Below are experts of layer 2 (counted from 0) of a mixture-of-experts language model. Rows are named router (the router's row for the expert) and show model dimensions 0-127. Each number is 500 + 50 x the weight over its row's rms, rounded and kept within 0 to 999. Numbers have three digits each.
After each expert's rows: "mostly gets" lists some tokens that are sent to it at least half of the time. This comes from a sample of Wikipedia text that the model never trained on.

# expert 15
router:592585520447529495558471461570550498500441531527468538415468518471522502439426520578411546531415495430525488429559560457467497472500513457414401485541522550441371548540501485536525480512539540541467521557488514459453518456447536492494458497464532512471486445468466444585465527549451452473391597578489503449462547434426486651491472597397526510503411457538477451504455495520442535521547
mostly gets: " this", " 2015", "′", " 2014", "000", " 2018"

# expert 3
router:609520497535585469447514499460608545455565488558478542415407425528426497513512525500428525439475533448502526422442591433472424551487473483500549494636549551451492505516483479494449524461586573465519531465515536485491506495477487500500504503468569508540443553582510477608486582425506450479413448505499477401504516560389449581494509518464463514492522499586471364522527485439489415465483
mostly gets: "ction", " name", "==See", " Candidate", " development", " President"

# expert 13
router:541463538525521505479501449478488476594541505482574571492469585550476490504465587550415487457553590484423478558473523522568533530471543492470492553559522506560484487569538450433559602459518566390526498487491447592519489515449515532491575522463492456537453427466549491575544433455612463527496540510455483454530444486572551523464528449403535525622487456632418443434531531521512504592428
mostly gets: "==C", " Den", " Do", " Is", " free", "though"

# expert 2
router:461538465527559519496500468461566474509494552489499520444403580575395523417450535552472496453413578510430508402479608457543452509471539444471500549506483500560449418579570490494376522387560494450497420486470474537548519514527518523570501433412509565505476531555463545528466570468574529544430552464436497476444539558483573534479465522454499465608468411572528472481416466479548481495526
mostly gets: "|", " Born:", " Country:", " Total:", " pres", "In"

# expert 11
router:573576489505528513583511394480486548530489540512525545462516523549543520438422528452532561507522606444487476502396559444490504494541618439452428465591607497541441478552456507514510529471550505495475527452545409485606528389495519520526546498485520592462508448558582476630456498508577393491459564508533527498454484531445466515508454547404558453552528537516466438462567529464548448522512
mostly gets: " co", " acc", "″N", " (born", " Country:", " (d"

# expert 14
router:526490459531545571458403470546539459543431484534552533477585573591444490561423642600443457442533479525572535516568536522464556533466498476449468537474503506520473519589494537476514598493544533405516554446527469463536543508477518519509557420428437480495483449532608480521455434473567446547507513531424536544470507538544583583487486443419467521530546476521441481469444555487432604595522
mostly gets: "oute", " period", "ethod", "|---|---|---|---", " Class", "oub"

# expert 6
router:517578509534540557518532420528515521464381509527516576448519518533434577484455544524466461442501518510471472491461562453536534572554516433470468521610463553475408487565463578563499527477546535508508449508569463514538546512612556464595574596435439479450435555514500426552496477420543453520520510504423580473453476533422553547466430573411502514586534464555440426450475548510537440500573
mostly gets: " him", " trad", " character", " recogn", "\n ", " hous"

# expert 5
router:543448466570514454480459440522542508458512467642510556368583525529448453489437528529479521421454520480493564472466457466499387503522483474529501510560496542497485495526452459466405574568520473567583519524571482458440556493519467505492486503414486563500467541613523399526473568438507543403555488513450501494452489475393431582408605489441495404460547456528483495437518449503457539536523
mostly gets: "fess", " Georg", "eration", " opp", "clud", "retary"

# expert 10
router:473552466588495558505467478558524379509410580494518471427492498594446432490510578566478477516416544543511497549495462436617485517548541502495472520492474545606437406542464484535490507443535569485600517430455432497585479491457516519479473535426567585522455535560492515428408490432580530478465456563511536468464547611441499573515492556412516454570512480484454555519437448532468541506529
mostly gets: " long", " 0;", " much", "ethod", " cover", "iddle"

# expert 7
router:571601463541542538507541403502513500488420549507518561440536580564443563457500582549453473456497527453476515494448589391545427536528549443463435512554532558486420398560479492588443578461530539496510474456533404546520521425532543526570593529448472489521460543573489435564481481396556467441462535502419580506415474517450476491511438511431485445536511467554416464536476483515490549478534
mostly gets: " att", " Coordinates:", " There", " open", " pre", "==P"

# expert 12
router:556623412494562546537479410478528522503396531508594594451496543500460563438460549554441501469470524526482565529455560439513470502525547452421435524555507560444429464552510493575485563482592551489466505499487438512573521445515526559486542488474564504488420550529524412573470579438560468464424566583499577517470532445463453555518514558448523476614495476535397438492522585491534485486518
mostly gets: " equ", " exp", " inc", " Ph", " disc", " comp"

# expert 1
router:545555445527535548515519402505554545516425490485495592430476485552396467488438563521476530434503540534473441502464526450560493514530544450486479545587492586485380442565444508529455554462560527488522509506498481499472519450577489428594551527431496528377474544464466405579462511419507466469500551519464596463452512525428499533484469537392518484617491521592428459443447523493526537510604
mostly gets: " with", " his", "=", " after", " at", " where"

# expert 9
router:526499534500505549522502394583504502537508511586580510355537576468418451472438567567580533428443516422544443537487511443493524468502534427405422538446467559528487475546524602527463479500469558480584468492512440506510586500515533528490597446442475499483446544467460491525549472547466491488458607583518569522400451518525460547544469526421527433508422473492560513466446548493565421494565
mostly gets: "fess", "ederal", " Website:", "stit", "reme", "ensus"

# expert 0
router:526618442511548429517494489582533487441476559440439472454496473575553483479494565494365478475454549482452489482469566463617556505537576526568467470561570484468462453603519491478588511472487525512498555493488446531516599445445505501509408511498520515454436459540552474524424511483473393475478418525555488498449526594517611577508512543369514510495522407515434428479526499509430529555505
mostly gets: " go", " took", " take", " During", "reen", " taken"

# expert 8
router:531513534510498460579503428416497524530512551564526561399444558527472492368401533496453503478504607465458445407438515501467461534508555452478553501554491573558499571550469451540436553400523529477450414434519476556491545438564516543610460529485512505466467517534466553555527489504618539425487585422448541397524503555487471562495466544459516547534450466591552485498467462470435458542516
mostly gets: " new", " well", " second", " two", " single", " four"

# expert 4
router:550567472543572554503479407534542463489450537594576575439487598553462576469444570571447498447462537491453531500467540433550492531519502445469453537567459557469450476538481551517490575413582554477475478478520447506548582454573522451520588447454502544512422477519494466591449577438528427515435583553445538483437530524451491550495506588430460465575499464546427432490467571525470445509578
mostly gets: " r", " prov", " qu", " tr", " Pr", " form"